Below are experts of layer 3 (counted from 0) of a mixture-of-experts language model. Rows are named router (the router's row for the expert) and show model dimensions 320-351. Each number is 500 + 40 x the weight over its row's rms, rounded and kept within 0 to 999. Numbers have three digits each.
After each expert's rows: a language model's description of what the expert responds to. This comes from a sample of Wikipedia text that the model never trained on.

# expert 10
router:507483495438445502439596475530535538537401525507546439491561458411521568475493508529503542577464
It responds to: Early consonant fragments. Short consonant pieces just after a word's first letter in technical words, units and abbreviations, like c-c, dep-r-ivation, P-oc-o.

# expert 13
router:483538531505511440472467500558470539476526526568552478518503495495470543437496493509498525491448
It responds to: Adjective and stem pieces. Middle and ending pieces of scientific or descriptive adjectives and verbs, like foll-icular, metab-olic, pres-erv-ed, plus common adjectives new, small, high.

# expert 22
router:496495519532530514564453549462457471492545513537482529457504455509552615455463536480465525476550
It responds to: Roles and group nouns. Nouns for roles, titles and groups, often after his or the, like professor, officer, member, film, team, club, father.

# expert 1
router:444531483443597517478638518462539515493515499463584459514517535485481454433533556485522511520519
It responds to: Personal-name word pieces. Inner fragments of foreign or unusual personal names, often in sports tables or lists, such as Jo-han, Gardaš-ev-ić, Ōh-ira.

# expert 29
router:527524512458452464503487515555500456459507507519570525433474488493537512531504548444539496528456
It responds to: Sentence-final periods. Periods ending sentences or abbreviations, plus prefix pieces starting verbs and nouns, such as school. and re, con, ex.

# expert 14
router:475482505460571535544544501539494534481488517479557517482465473559520487544536535537551462509538
It responds to: Name-start consonant pieces. Consonant-initial first pieces of personal and place names and possessive 's, often in European names, such as St, d, Ch, Gogh's.

# expert 7
router:516481558513539451508453451464523461560493459489533551481525544553486474523532488497459464549467
It responds to: Verbs and clause links. Function words that link or start clauses, such as was, is, that, who, he, while, usually after a comma or sentence start.

# expert 5
router:445529529523462449588534600528515454522492484522476525529479514505559503514520484571527481454488
It responds to: Hyphens, dashes, headings. Hyphens inside compounds, list-item dashes, opening parentheses, quotes and == heading markers, such as singer-songwriter, ====1998====, (born.

# expert 11
router:485507534512561548548479564462540484492535496531508492482512504468516474512543529472530476496515
It responds to: Commas and and. Commas and the conjunction and joining list items, places and clauses, such as Lynmouth, Devon and Pittsburgh, Pennsylvania, United States.

# expert 8
router:420525448511503547489533473531517526527485512521497543553445460530508510449505514515579567432425
It responds to: Inner title and parenthetical words. Word pieces right after an opening parenthesis, quote or slash, often in song titles and glosses, such as (by, ("to, "efficient".

# expert 19
router:504486432503535553500517498498511491483527530521487425517490501429510508463492515485495482510505
It responds to: Place and institution names. Last parts of proper names of places and institutions, like Street, School, College, -ville, -burg, -ington, and Big Big Train.

# expert 20
router:541473520413496532476621511506519511454487434516510509515471513510523476468493487559516494483494
It responds to: Single initial letters. Single capital or lowercase letters beginning a word or surname, often in prose and tables, such as f(ramework), T(umey), B(LR).

# expert 17
router:473530451484525496482523454588480436488465530473503492495592506555469496482530487520480473441450
It responds to: Infobox line breaks. Line breaks and field names in infobox and taxonomy lists, such as Class, Order, Species, Coordinates, UTC, plus Latin genus pieces.

# expert 26
router:517425482559506566529524517510550495497482432421485553542537437555527540640531479507473499492497
It responds to: Colons, coordinates, table bars. Colons in infobox fields and times, degree and minute marks in coordinates, and table pipes, such as UTC+02:00, 31.88°S.

# expert 28
router:455488470446523541494463529477479478464541443554542453496567509445479476480495446526427430529541
It responds to: Nationalities and country names. Nationality adjectives and parts of country or institution names in history and politics, like Spanish, British, United States, New York, University.

# expert 16
router:448501489470520469537566521488522519508482613525429548513530487479418448474449553416498466441565
It responds to: Non-ASCII bytes and symbols. Raw bytes of IPA, accented Latin, CJK and Thai script, plus apostrophes, brackets and LaTeX symbols, as in pronunciations like /ˈbeɪz/.

# expert 31
router:556567485444527475532492451428440458420441423572487541529491486449480516485439455449493433478512
It responds to: Numbers and years. Numbers, mostly years and dates after in or a month, plus list and table numbers, like 1985, 1941, 1929.

# expert 4
router:517418562532482476507476553425545508509472448566432494459554543451502502513532414481511484539494
It responds to: Line breaks and plurals. Line breaks after sentences or before headings, plural endings and plural nouns, plus brackets, quotes and dollar signs, like children, population, students.

# expert 2
router:468458470475472524481569487578514507519514513469546508518465542521527498502470539582521505472512
It responds to: Vowel-initial name starts. First piece of capitalized names and words, often vowel-initial, after the, of or a comma, such as Ur, Le, Al, Per.

# expert 23
router:564528440606491505420578470482494464454547546515465455489440510477495497473522527521494514479466
It responds to: Table cell endings. Word endings and country codes inside sports and results tables, such as USA, RUS, SPL, Stadium, Records, Dom(estic).

# expert 25
router:500429524533463516528433462504491525577528483459513516500535534555486447580464446502447490606528
It responds to: Determiners before nouns. Articles and possessives that open noun phrases, mainly the, a, his, its, their, often after of, in or to.